{"n_experts": 20, "experts_per_token": 1, "moe_layers": [1, 2, 3, 4, 5, 6, 7, 8, 9, 10, 11, 12, 13], "lr_router": 0.00042, "norm": "rmsnorm", "seq_len": 512}
Below are experts of layer 7 (counted from 0) of a mixture-of-experts language model. Rows are named router (the router's row for the expert), gate (a neuron's input weights, with its number), up (a neuron's input weights, with its number), down (a neuron's output weights, with its number) and show model dimensions 96-191. Each number is 200 + 20 x the weight over its row's rms, rounded and kept within 0 to 999.
After each expert's rows: a language model's description of what the expert responds to; "mostly gets" lists some tokens that are sent to it at least half of the time. This comes from a sample of Wikipedia text that the model never trained on.

# expert 4
router,203,208,203,181,192,219,214,196,190,198,193,215,185,167,195,194,247,199,197,235,199,211,210,213,187,224,180,193,154,206,216,180,191,161,205,185,212,221,202,221,212,207,175,210,202,168,202,172,201,209,190,174,204,198,243,225,192,218,163,163,212,185,207,195,162,199,203,181,184,202,222,214,197,203,202,169,177,193,212,226,220,169,186,206,183,189,197,168,235,194,228,168,184,171,187,202
gate0,195,224,224,183,199,175,234,186,192,229,183,231,181,163,177,192,192,179,190,200,201,209,173,214,220,240,188,197,204,173,187,224,185,202,168,210,171,150,196,178,197,182,212,233,205,201,171,219,182,241,170,209,175,198,191,220,174,180,254,191,222,189,176,183,199,205,212,187,199,187,191,241,250,175,206,260,192,231,199,206,214,188,177,186,192,196,218,223,193,203,212,233,199,216,185,215
up0,217,200,219,187,170,220,217,192,210,199,208,201,175,181,200,198,184,198,177,180,224,200,219,199,213,214,180,200,190,209,212,239,170,205,223,214,190,222,213,198,233,197,202,216,182,192,195,180,229,203,150,212,213,176,222,211,172,185,221,244,224,199,163,207,193,189,221,215,210,217,176,194,212,177,201,185,210,173,258,193,199,220,187,188,209,178,186,197,241,199,200,180,169,231,188,204
down0,195,191,204,170,173,214,181,172,181,188,186,223,212,206,204,183,215,187,191,203,185,191,186,187,172,178,200,225,170,197,184,231,211,149,206,208,169,223,185,166,200,225,208,191,183,217,209,179,177,198,178,177,224,199,171,240,183,231,169,156,205,197,171,168,169,206,196,203,204,224,177,206,168,184,194,192,187,211,223,212,231,196,196,181,213,206,221,199,200,217,208,190,194,197,179,189
What it handles: Infobox field values
mostly gets: "idae", "History", " Website", " Genus", " JPL", " footballer"

# expert 16
router,222,179,237,199,189,195,186,213,168,208,203,166,206,189,189,193,208,172,192,205,195,245,198,209,209,201,185,206,188,194,228,200,165,197,222,200,217,209,192,192,214,201,237,212,181,175,207,171,185,193,192,185,180,206,217,180,222,224,196,187,192,208,183,236,173,190,196,213,185,206,223,189,178,229,172,183,203,206,205,199,184,192,178,198,210,206,215,172,196,176,248,186,222,212,172,203
gate0,200,260,213,220,244,173,167,183,185,215,216,211,203,194,192,192,224,215,188,185,240,189,220,215,197,199,162,224,229,201,206,193,186,199,212,196,204,200,212,190,183,220,248,165,168,182,204,184,204,200,213,213,208,186,190,191,215,184,200,180,202,172,181,219,183,197,206,219,179,223,195,209,206,196,199,186,183,168,177,190,201,223,160,223,199,226,221,199,197,201,229,210,168,202,196,212
up0,187,223,175,214,219,209,190,153,214,162,220,240,206,225,217,186,213,223,213,195,202,226,225,182,224,205,198,209,196,199,170,176,212,210,191,176,197,222,215,203,207,211,189,204,217,178,209,172,200,227,205,240,206,185,219,202,200,217,189,170,201,173,170,213,205,177,217,204,212,171,208,164,196,227,200,191,191,221,210,177,185,206,229,231,205,175,199,203,159,212,218,171,193,222,220,196
down0,202,220,206,205,238,238,182,193,214,155,197,204,226,194,204,183,208,247,213,202,180,225,169,208,181,184,205,220,208,178,186,164,193,208,213,206,206,218,234,195,201,191,210,176,173,208,173,205,221,198,209,178,178,176,262,205,226,192,191,204,230,202,185,210,188,229,205,213,208,175,169,182,221,175,210,215,225,208,187,197,183,228,194,207,223,211,185,211,200,206,209,179,244,200,194,202
What it handles: Copula verbs and slashes
mostly gets: " became", " being", " was", " including", " be", " is"

# expert 17
router,236,208,225,185,167,177,210,193,227,168,178,197,156,212,180,255,204,163,202,235,197,184,189,239,208,222,201,208,157,208,203,181,186,194,223,185,163,213,169,202,203,211,201,193,167,176,219,191,184,220,203,204,206,172,224,179,207,213,181,205,191,193,219,193,207,216,193,194,200,213,220,223,184,219,162,179,217,173,198,227,197,165,208,195,165,221,178,202,213,185,206,196,222,193,167,192
gate0,239,185,207,196,200,247,202,221,210,204,228,198,212,192,172,169,178,200,193,176,208,200,196,237,170,204,218,206,212,210,190,216,186,201,219,142,200,193,202,174,218,203,209,169,210,213,188,206,196,204,238,234,232,161,197,240,203,203,189,180,196,195,186,196,212,197,179,195,220,169,228,172,212,170,228,180,159,184,216,240,204,182,204,201,199,196,197,153,221,204,200,181,201,200,202,197
up0,197,178,172,190,200,218,215,201,208,194,227,177,202,218,169,201,188,197,222,226,210,193,189,208,209,231,185,184,179,199,187,210,216,202,186,177,184,186,213,248,185,203,219,208,211,191,190,191,172,230,160,198,189,188,186,240,189,180,196,194,150,210,211,178,193,212,189,216,185,168,201,222,191,235,220,206,168,181,191,182,191,191,211,180,163,206,195,176,188,190,194,197,200,195,207,174
down0,188,201,205,177,219,203,157,176,194,199,219,226,197,212,216,181,187,176,204,189,198,206,226,186,184,202,205,210,213,191,217,225,207,178,183,196,199,198,226,200,217,233,178,217,187,202,226,206,192,178,212,179,196,200,151,223,184,187,197,244,182,205,181,205,171,184,211,154,209,204,187,231,231,189,222,195,247,216,221,162,207,203,216,184,153,230,192,179,213,184,208,195,184,214,205,244
What it handles: Letter v fragments
mostly gets: " v", "V", " V", " inv", " ev", " var"

# expert 19
router,216,217,213,176,195,213,176,239,211,211,184,181,203,213,191,221,220,189,181,214,217,236,190,227,243,227,209,201,208,222,217,187,198,166,233,210,196,210,175,194,197,214,200,210,189,175,215,189,173,201,198,202,219,184,225,208,200,215,180,194,185,218,176,234,183,233,184,188,231,209,200,233,201,230,189,203,172,166,190,259,208,199,191,215,189,218,182,188,226,179,210,179,193,201,147,209
gate0,205,198,246,190,198,162,190,194,182,240,216,156,214,204,217,192,196,200,197,204,238,193,187,214,223,213,193,203,172,199,220,151,192,200,199,183,252,216,188,195,208,217,229,172,168,224,180,218,239,217,210,196,183,194,202,176,215,190,180,197,208,197,195,186,215,217,205,243,206,201,205,197,182,178,186,232,227,220,209,178,243,218,219,190,177,213,193,225,212,191,199,181,199,231,208,180
up0,235,195,209,184,203,209,216,206,205,168,205,215,214,191,206,202,205,233,207,186,216,213,212,151,152,203,198,190,212,181,175,195,191,244,176,235,161,211,191,200,205,222,210,228,209,185,175,193,200,198,212,179,246,213,203,204,209,205,222,220,170,225,226,209,174,190,163,182,186,185,200,176,205,199,197,179,199,199,194,212,211,186,147,228,221,213,219,198,187,169,197,238,183,227,205,192
down0,195,181,202,177,196,203,162,228,190,209,215,220,212,184,179,215,204,202,180,216,210,185,188,195,244,205,213,212,160,177,196,183,199,187,202,193,193,212,191,224,199,212,183,213,218,160,159,202,236,200,212,188,230,204,148,184,199,191,223,195,218,183,263,194,184,176,203,230,164,205,202,228,168,173,214,189,216,240,179,223,226,178,174,186,171,200,217,197,152,173,209,212,198,187,201,224
What it handles: Table cell separators
mostly gets: "\":", "°N", " they", " —;", " |", " –"

# expert 8
router,211,169,219,150,201,209,188,210,190,215,205,189,186,191,177,188,219,198,202,204,187,229,181,227,221,230,205,209,184,217,236,180,214,192,192,192,193,181,192,231,207,227,215,169,193,177,225,186,199,191,190,195,192,211,218,198,172,230,194,176,196,187,233,183,177,212,190,197,189,214,214,231,172,204,198,153,233,199,181,211,209,194,180,240,213,216,185,189,190,197,220,162,201,199,192,211
gate0,219,205,217,190,171,237,199,214,205,215,186,164,199,193,252,201,174,213,194,241,221,224,209,212,246,194,200,206,208,188,189,213,222,189,170,188,201,194,214,223,212,195,179,201,218,206,158,199,193,195,186,195,207,222,197,189,174,189,204,201,203,220,202,272,199,194,203,180,196,182,217,186,213,185,194,216,190,201,209,191,193,199,205,184,180,186,166,169,188,206,202,173,201,185,211,198
up0,203,217,189,192,203,185,186,179,172,213,193,207,209,219,226,197,180,209,261,182,162,199,208,215,227,203,203,194,224,212,205,183,170,212,226,215,172,199,193,190,216,226,214,178,157,194,173,179,223,201,168,153,184,182,220,240,195,176,200,233,204,234,204,192,197,215,173,197,202,190,224,193,187,210,215,210,170,199,186,198,214,197,167,206,187,248,232,201,218,199,196,206,217,230,230,192
down0,187,205,222,181,197,207,211,205,197,193,177,200,171,213,199,201,167,238,217,177,197,201,185,205,231,206,201,203,191,205,194,208,238,229,219,203,170,171,210,235,196,179,199,222,213,206,191,176,173,204,223,220,187,190,183,180,158,201,203,216,195,207,234,208,229,238,219,170,190,177,188,180,207,202,203,190,207,162,163,220,228,194,171,173,227,215,165,223,215,185,215,214,153,212,211,200
What it handles: Accented letters, name starts
mostly gets: " U", " New", " per", " trans", "New", " Main"

# expert 13
router,226,201,225,169,192,190,204,215,190,201,183,197,197,184,159,221,200,158,208,207,199,269,186,209,230,208,199,209,227,249,215,173,185,201,220,197,207,183,206,210,198,195,200,218,199,195,182,186,186,217,186,195,221,157,232,217,199,231,161,177,183,191,192,199,203,196,198,193,224,209,205,205,173,210,174,190,189,153,225,213,198,196,216,227,163,193,175,191,194,220,234,200,179,212,212,187
gate0,215,177,189,213,172,175,158,184,156,177,208,225,205,186,227,188,153,212,175,229,225,199,156,186,197,181,166,211,199,175,195,201,159,195,197,183,202,228,196,222,202,188,204,233,209,215,235,168,198,191,150,221,218,199,222,171,266,213,202,193,200,185,199,187,213,193,181,209,155,203,192,212,186,173,205,213,182,168,214,206,209,237,192,163,196,190,201,211,172,200,216,213,182,166,190,175
up0,213,183,207,200,237,179,191,217,227,191,166,207,230,187,227,212,201,144,214,175,189,186,196,195,211,217,180,184,214,199,216,194,200,205,207,192,180,173,222,189,187,200,220,148,204,192,212,195,193,222,157,199,179,177,182,216,172,175,182,207,195,205,214,201,228,180,223,186,225,183,193,204,188,190,183,218,196,177,228,214,216,195,178,188,182,222,183,197,197,196,239,186,171,208,173,192
down0,215,204,227,219,186,218,227,219,200,202,210,164,201,210,198,186,195,174,179,174,189,188,213,211,194,187,220,181,214,198,202,224,204,196,164,184,223,232,209,180,219,213,215,204,201,222,190,213,208,195,192,227,153,203,221,191,211,198,226,210,201,182,206,241,210,173,212,173,201,232,183,177,211,222,207,192,201,184,189,199,186,203,196,204,203,200,228,206,233,197,191,193,205,234,190,223
What it handles: Spaces and brackets before numbers
mostly gets: "\".", " (", ".\"", "(", " (\"", ")."

# expert 11
router,230,213,214,170,204,217,191,194,170,202,163,210,167,184,219,183,206,179,191,219,183,198,174,204,231,185,176,236,205,213,199,191,202,193,221,174,209,186,176,193,199,232,185,203,200,177,186,206,186,183,183,181,217,146,224,174,220,219,191,168,209,216,212,202,219,219,216,206,189,221,223,230,168,229,167,214,193,182,196,239,215,194,196,216,215,224,179,167,221,196,229,190,146,210,176,214
gate0,170,225,194,217,176,209,215,217,194,197,176,217,200,229,186,181,207,173,211,178,204,215,171,207,166,191,175,187,158,216,191,188,200,233,223,193,199,197,216,173,192,182,205,222,206,197,226,213,228,203,199,191,216,199,197,204,190,218,184,189,235,245,215,182,197,240,177,201,186,195,223,197,181,180,169,202,202,182,203,212,174,229,236,196,182,171,221,236,221,231,276,195,204,200,198,203
up0,233,172,221,225,216,199,204,222,197,181,218,179,207,213,233,208,217,177,163,179,199,200,201,220,201,156,203,185,170,208,156,208,205,168,204,204,168,192,186,196,184,198,213,186,227,199,200,206,206,227,195,182,218,200,183,200,211,203,202,195,199,232,231,202,168,182,192,173,204,201,215,219,214,239,208,206,186,249,197,187,199,205,218,160,218,223,239,194,196,198,182,156,199,182,216,173
down0,174,162,184,216,197,192,198,218,180,205,207,213,221,184,216,189,219,161,200,214,224,181,213,184,231,206,220,186,191,183,209,212,224,215,205,220,212,218,157,178,229,215,226,202,174,219,214,222,205,176,165,195,208,198,235,213,220,199,201,207,192,188,200,210,225,199,189,217,194,155,197,199,227,211,168,208,188,207,244,195,192,206,238,235,219,210,217,178,176,200,195,217,199,202,184,197
What it handles: Word-start fragments, Asian scripts
mostly gets: " st", " c", " ass", "St", " Reg", " rest"

# expert 7
router,238,216,229,167,206,214,216,211,180,211,174,198,214,181,200,189,199,157,212,224,211,213,189,195,219,225,196,246,206,258,222,168,200,187,221,181,209,205,162,192,195,231,218,183,195,188,189,204,180,209,198,166,209,187,240,198,174,191,203,182,172,186,177,187,177,220,203,178,206,211,234,223,194,227,200,182,191,223,208,216,203,190,199,184,183,266,167,149,205,186,230,251,186,170,213,229
gate0,179,150,203,190,173,175,178,183,208,217,156,178,192,248,212,203,246,187,257,193,168,183,187,234,246,214,201,204,164,195,192,229,217,199,176,208,180,190,196,229,212,217,159,209,201,252,204,203,186,194,205,185,216,191,182,174,172,195,208,227,223,186,212,228,180,195,207,202,224,218,215,199,204,193,190,194,171,188,178,168,234,204,182,209,230,203,201,215,217,213,198,189,214,204,220,192
up0,184,208,179,227,220,157,190,201,188,165,193,186,191,188,213,230,206,198,171,172,198,193,191,248,193,202,191,221,215,160,184,223,186,196,182,181,164,197,208,180,178,198,198,188,216,176,194,190,218,214,214,211,212,232,227,184,209,254,207,207,198,218,191,229,233,193,209,237,202,208,189,196,192,216,194,207,215,206,202,204,208,219,235,191,180,200,205,220,231,195,162,204,180,219,183,210
down0,211,217,194,210,166,227,133,193,143,229,231,177,190,193,174,187,218,168,181,196,198,217,194,206,213,213,196,236,197,219,245,201,214,169,199,167,203,211,173,181,201,200,189,180,165,207,237,197,188,206,182,179,209,215,209,194,207,219,221,214,165,212,185,238,183,178,173,191,199,199,211,212,187,197,139,203,209,204,235,212,200,191,208,165,176,183,206,176,166,172,180,207,187,209,179,189
What it handles: Capital H/K word starts
mostly gets: " h", " H", " York", " k", " I", " World"

# expert 2
router,201,224,224,171,152,221,210,196,204,196,192,169,190,189,157,200,220,176,190,197,230,235,174,215,206,248,179,214,193,226,229,162,190,160,197,202,206,194,179,185,199,238,193,213,194,205,215,199,210,202,201,173,228,177,242,206,202,194,209,170,208,183,192,206,186,202,188,213,215,202,179,195,212,193,160,177,206,165,186,197,213,194,191,208,210,199,198,211,228,192,196,217,189,225,165,213
gate0,189,196,212,193,180,179,176,202,203,229,174,173,195,206,167,182,183,183,205,188,200,210,202,203,192,212,193,239,195,176,172,248,192,191,208,218,212,231,195,242,182,147,202,219,181,153,189,190,166,203,215,206,194,205,192,205,210,168,149,188,206,211,174,199,209,190,192,220,181,194,207,215,233,215,226,189,235,205,214,218,194,180,195,241,185,212,202,230,195,198,247,212,221,198,206,189
up0,211,181,205,226,208,195,222,190,189,212,191,170,182,177,177,143,188,177,233,184,190,198,205,203,244,213,180,192,198,206,204,183,219,194,200,208,181,222,218,213,193,196,214,218,159,179,190,212,210,215,201,193,203,209,200,214,181,187,215,211,199,227,213,185,212,228,213,186,202,204,202,221,227,219,229,186,218,187,225,216,190,207,251,187,202,169,205,207,206,209,252,169,182,189,216,227
down0,209,190,154,190,194,185,206,176,225,182,203,225,200,217,182,188,183,184,199,225,189,176,170,192,206,179,146,186,172,175,165,200,192,205,192,199,207,210,211,193,199,224,178,187,185,203,235,203,196,157,194,163,175,238,202,176,179,220,213,180,219,201,195,191,216,206,227,174,225,176,202,202,204,226,212,189,192,186,176,196,213,177,189,207,188,177,218,219,223,202,233,174,218,186,197,191
What it handles: Prepositions and conjunctions
mostly gets: " when", " after", " before", " until", " since", " would"

# expert 12
router,221,235,205,177,180,236,210,197,205,218,165,184,171,179,200,206,196,183,197,224,203,217,209,230,208,236,185,207,160,212,227,190,180,209,184,196,225,180,176,219,212,195,220,212,194,178,231,184,169,208,205,184,201,169,196,199,177,207,206,148,196,188,196,212,213,211,178,201,179,209,234,214,187,226,158,176,194,192,186,206,237,209,210,184,187,205,202,184,214,186,217,200,203,160,194,197
gate0,188,208,204,205,220,180,184,187,185,221,208,246,183,151,178,174,156,195,249,198,190,206,180,204,190,213,204,185,190,191,152,213,191,217,216,223,187,211,234,208,203,211,193,205,190,180,210,186,180,221,190,159,212,170,205,206,185,193,199,193,180,181,215,198,172,181,214,221,184,214,209,220,212,216,173,150,258,200,201,196,175,204,212,195,201,211,217,194,206,172,191,184,196,189,205,192
up0,204,205,215,217,198,195,241,188,171,185,208,205,193,157,191,192,189,213,212,175,182,209,226,188,159,194,225,192,193,221,180,204,186,179,160,230,157,201,207,220,219,184,183,189,188,182,188,207,187,193,217,188,214,180,234,192,199,219,194,223,226,197,215,222,181,181,213,227,179,238,209,194,192,208,202,215,218,185,202,218,232,207,228,195,178,187,193,191,179,203,216,228,198,182,223,235
down0,221,189,186,197,215,218,175,170,219,180,222,186,183,184,179,190,200,218,225,189,214,191,171,215,190,239,185,231,180,226,176,223,232,184,186,205,179,194,204,203,224,232,178,190,181,204,243,230,196,183,205,206,183,193,236,221,240,232,171,174,199,210,177,210,215,223,202,225,232,222,226,214,179,197,171,234,215,196,207,251,205,213,216,246,223,215,187,218,195,226,194,193,210,230,172,211
What it handles: The and field colons
mostly gets: "The", " The", " Best", " the", " Outstanding", "Best"

# expert 18
router,201,216,176,181,187,240,204,193,236,201,203,199,187,253,190,216,222,166,189,202,215,202,215,192,228,179,205,220,188,265,206,183,218,190,168,187,237,206,190,170,221,209,194,183,175,218,191,157,184,204,205,177,219,204,208,160,201,195,169,174,210,190,228,194,191,213,177,205,163,206,218,228,186,225,232,185,174,191,202,224,196,177,234,186,186,226,177,172,230,204,226,240,172,193,188,169
gate0,207,193,172,176,191,195,213,198,232,185,181,208,193,198,234,186,203,223,217,203,180,231,184,217,212,208,207,192,164,149,196,191,196,212,205,214,210,216,198,202,183,203,202,237,160,198,230,210,180,202,227,226,187,192,235,197,211,218,174,220,208,185,210,212,232,209,200,178,220,181,197,219,173,220,180,183,205,226,201,205,186,202,220,162,218,216,221,227,203,211,212,185,181,167,240,212
up0,219,188,208,204,218,205,199,187,202,202,201,219,185,203,197,177,210,196,219,196,224,214,235,195,202,224,215,246,184,167,200,208,184,188,261,209,211,189,186,229,202,229,195,233,234,187,200,174,199,196,194,225,154,182,188,204,216,207,165,223,234,222,196,181,210,203,210,188,185,198,178,190,216,200,244,225,207,182,200,169,205,197,226,187,217,207,193,221,173,202,183,216,198,181,198,185
down0,206,167,241,181,180,216,203,207,221,207,185,208,193,211,158,212,193,207,239,180,200,200,197,225,197,206,168,235,185,183,210,212,161,209,199,158,202,168,151,186,178,171,230,174,235,207,213,184,190,213,213,190,186,172,227,216,196,196,178,203,215,213,187,232,211,218,153,227,222,192,198,183,223,149,169,242,222,151,194,214,184,198,209,179,218,178,219,214,225,206,230,158,177,166,187,180
What it handles: Mid-word letter pieces
mostly gets: " co", " cl", " re", " l", " Min", " rel"

# expert 1
router,231,208,227,165,185,196,190,217,182,206,167,171,181,206,189,212,212,184,226,227,209,202,205,234,213,230,223,208,179,182,215,159,160,166,191,207,221,230,159,195,208,183,215,176,178,188,194,195,186,200,178,183,202,187,263,202,201,215,183,196,204,176,178,226,197,195,201,197,208,192,232,215,196,212,166,181,178,195,171,246,201,201,209,265,199,208,199,203,164,167,248,217,173,175,204,227
gate0,183,201,237,207,208,202,148,169,190,226,176,187,209,209,188,197,168,189,193,215,177,215,182,196,179,217,227,163,202,236,210,202,167,210,192,206,187,223,169,202,167,176,135,227,176,175,212,200,196,195,187,162,201,207,186,187,188,196,170,206,186,179,220,231,188,198,223,206,180,210,232,211,184,200,189,184,210,182,214,164,227,212,196,210,222,207,198,207,204,200,159,205,247,205,151,228
up0,202,187,188,183,189,190,171,195,205,204,213,209,212,199,185,224,192,203,206,231,219,197,217,196,199,212,224,185,201,187,226,200,168,210,225,207,247,182,242,215,199,180,184,158,215,160,195,196,194,245,164,209,227,201,245,182,186,193,211,201,223,220,154,183,189,202,205,198,213,186,202,192,195,179,229,207,150,199,195,168,208,193,194,203,180,155,241,188,215,233,181,218,226,207,163,187
down0,188,215,173,229,220,186,194,208,188,171,217,189,203,193,220,209,214,221,206,197,187,191,195,221,206,221,177,174,227,214,249,215,164,198,174,206,257,225,166,200,186,200,218,160,183,202,229,203,188,185,216,218,199,174,193,194,184,190,215,175,222,196,194,229,184,187,209,243,214,187,176,192,191,212,164,185,178,209,189,193,213,198,210,212,180,205,234,212,188,190,177,189,212,205,200,202
What it handles: Plural noun endings
mostly gets: " r", " t", "-s", " s", " children", "ians"

# expert 0
router,206,203,208,164,185,224,209,216,164,196,184,207,179,190,165,204,205,175,180,212,216,229,213,216,224,231,189,190,157,209,220,195,172,207,213,163,219,186,193,233,217,180,246,184,215,201,169,196,193,210,205,201,190,185,215,218,192,209,194,192,197,175,191,226,219,240,182,213,195,188,197,189,211,203,201,181,214,199,236,219,181,196,200,230,161,219,187,185,235,219,235,209,182,215,142,208
gate0,257,228,148,187,188,212,225,176,205,183,160,175,212,192,190,177,196,183,203,186,233,178,239,211,237,210,220,227,187,185,187,164,200,193,186,165,183,213,206,198,206,231,177,196,215,219,190,182,182,235,212,198,202,215,206,244,216,194,214,212,208,191,166,192,219,212,179,171,198,187,200,219,224,204,208,189,183,181,187,227,176,227,185,195,218,200,221,196,166,191,180,169,182,186,197,201
up0,151,179,216,183,235,163,162,211,204,201,209,184,192,184,205,243,180,178,198,199,220,223,178,194,149,204,212,197,206,214,183,191,170,192,170,198,179,218,194,176,234,221,209,232,202,183,181,242,179,159,231,208,200,201,167,169,206,213,205,226,224,202,176,190,189,202,210,214,238,205,204,222,208,175,190,172,220,203,213,212,212,170,189,220,172,190,229,180,199,169,197,222,214,216,158,217
down0,185,234,225,223,201,203,181,196,214,230,226,177,200,164,183,215,176,195,205,187,200,175,190,213,185,187,200,224,209,164,213,165,219,181,207,205,217,207,177,188,171,184,217,210,190,218,201,201,236,212,235,182,197,174,235,204,164,202,195,198,195,197,226,165,218,207,232,215,215,199,182,206,234,202,215,194,194,173,209,215,207,185,193,219,172,189,229,191,201,190,208,220,232,223,197,219
What it handles: Slavic diacritics, years
mostly gets: "ić", "š", "č", "ș", "z", "ž"

# expert 3
router,211,216,204,173,200,203,215,194,173,208,187,174,178,154,190,206,213,185,185,201,198,225,225,243,216,200,205,220,189,205,192,160,182,172,159,199,204,216,189,216,207,188,222,199,182,230,209,193,201,194,193,170,232,161,216,230,186,213,184,171,200,203,171,203,215,202,177,185,210,218,222,226,174,192,199,146,182,160,188,213,198,175,207,220,217,213,198,201,233,178,215,193,182,215,173,174
gate0,217,208,224,196,189,182,209,205,175,203,216,206,190,159,188,184,242,203,169,184,225,219,187,215,190,165,211,227,186,213,185,199,186,198,204,198,206,185,207,180,219,154,239,204,170,170,204,233,229,204,180,201,204,215,183,199,203,208,182,214,193,173,172,189,235,216,226,164,186,224,213,182,160,201,199,177,199,161,183,201,184,210,166,176,182,179,191,180,215,218,202,176,218,205,187,229
up0,229,189,183,224,180,210,185,208,223,205,213,213,212,199,196,195,184,184,157,205,195,200,188,190,188,222,172,184,228,219,229,209,204,187,181,188,194,204,207,211,173,176,188,181,186,198,199,191,162,191,219,164,199,191,195,198,178,218,186,194,166,216,199,175,219,218,191,215,162,213,190,191,240,207,188,227,217,186,216,183,191,230,224,228,215,229,193,209,183,182,158,207,185,194,216,145
down0,221,195,210,200,186,172,205,234,202,220,222,214,187,201,179,203,181,203,227,171,180,216,199,230,173,238,178,176,226,216,209,245,162,196,214,164,197,188,194,201,201,167,196,254,159,205,211,173,178,200,179,224,174,184,203,204,202,188,153,222,234,237,160,204,195,219,175,206,205,170,199,212,180,159,190,191,198,200,187,218,184,207,182,201,207,189,218,177,227,216,162,216,217,221,208,174
What it handles: Name-internal pieces, possessives
mostly gets: " his", " their", " her", " Dr", " this", " these"

# expert 6
router,212,201,245,160,184,197,184,208,162,200,181,180,172,180,199,216,218,189,206,218,206,233,231,207,218,234,206,213,213,234,211,191,209,213,235,200,194,213,173,188,211,204,181,199,201,175,217,186,163,189,205,196,199,181,227,215,224,215,185,172,215,199,206,233,211,200,179,186,209,217,221,227,184,220,175,194,205,194,185,238,195,195,188,224,166,193,184,184,236,180,207,206,198,210,196,209
gate0,201,240,196,175,246,236,181,229,176,195,217,187,186,196,164,228,198,191,165,198,195,222,185,198,214,223,199,206,180,184,213,234,206,167,212,177,178,181,182,172,201,213,197,202,210,182,187,186,171,193,224,175,215,242,219,179,173,197,216,201,199,189,234,206,186,207,197,185,182,195,227,210,187,222,193,193,161,146,212,213,226,184,208,208,194,208,186,208,189,156,200,190,205,227,204,198
up0,177,176,213,191,179,186,220,173,201,235,197,183,201,195,228,191,200,191,217,203,232,185,201,198,248,202,203,212,162,184,196,216,210,177,163,189,222,185,172,156,214,207,217,205,197,201,185,203,230,212,204,190,186,212,184,248,191,195,179,187,218,205,174,227,191,225,221,198,217,215,219,218,165,198,217,193,211,183,223,216,202,223,151,200,196,222,165,199,208,191,183,187,196,214,217,235
down0,218,197,195,140,223,218,175,188,199,215,186,197,228,187,207,213,193,199,202,227,217,237,225,201,172,218,170,214,193,196,249,153,183,202,210,186,173,202,230,220,215,209,195,196,223,209,204,208,199,204,212,188,215,200,183,177,184,182,218,208,219,183,224,155,230,196,212,234,208,193,211,187,202,222,217,196,202,212,240,212,180,200,168,232,215,209,202,163,200,213,189,205,202,258,207,190
What it handles: Commas and and
mostly gets: " and", " &", ",", "\",", "),", " but"

# expert 10
router,213,211,223,171,180,196,212,187,196,199,179,228,201,186,187,201,235,190,193,219,188,213,211,224,197,232,203,180,203,221,192,186,212,170,204,183,205,182,204,222,208,183,218,200,189,195,194,191,198,194,199,148,215,191,196,223,212,217,179,173,190,187,184,196,225,206,192,204,188,194,176,226,207,231,172,157,198,161,210,229,201,194,173,250,191,217,175,205,213,166,245,196,194,191,169,220
gate0,204,173,216,213,185,169,209,193,173,230,193,194,189,180,198,155,188,210,191,186,215,215,224,211,199,188,227,194,173,183,216,213,175,186,188,193,186,223,220,181,207,195,177,245,188,202,169,209,191,210,240,206,226,176,238,224,205,211,151,233,178,209,196,181,197,190,166,193,207,184,233,197,211,219,189,168,197,191,207,203,208,222,221,187,181,211,148,197,218,215,199,218,223,191,182,245
up0,195,227,151,182,205,205,170,163,221,184,195,207,190,214,165,171,206,186,204,182,221,195,166,224,175,194,223,193,162,226,215,199,159,178,210,206,176,198,237,235,215,206,192,174,225,232,220,194,220,213,228,198,165,190,241,209,161,185,195,229,191,194,213,193,211,221,208,193,188,207,193,218,188,224,171,216,219,185,221,171,209,185,178,169,152,178,192,213,216,212,220,213,160,175,200,190
down0,184,191,185,201,208,177,217,196,202,206,207,234,180,212,213,201,203,188,157,196,222,228,199,203,185,191,183,211,185,174,190,224,190,206,203,205,173,169,196,208,232,206,201,213,158,201,204,211,216,209,186,181,188,204,204,196,205,184,171,239,172,153,218,217,234,203,220,240,205,195,183,222,222,218,217,196,173,214,221,180,192,183,181,189,198,168,159,217,187,165,227,239,194,199,189,199
What it handles: Verbs and verb endings
mostly gets: " used", " released", " received", " announced", " took", " published"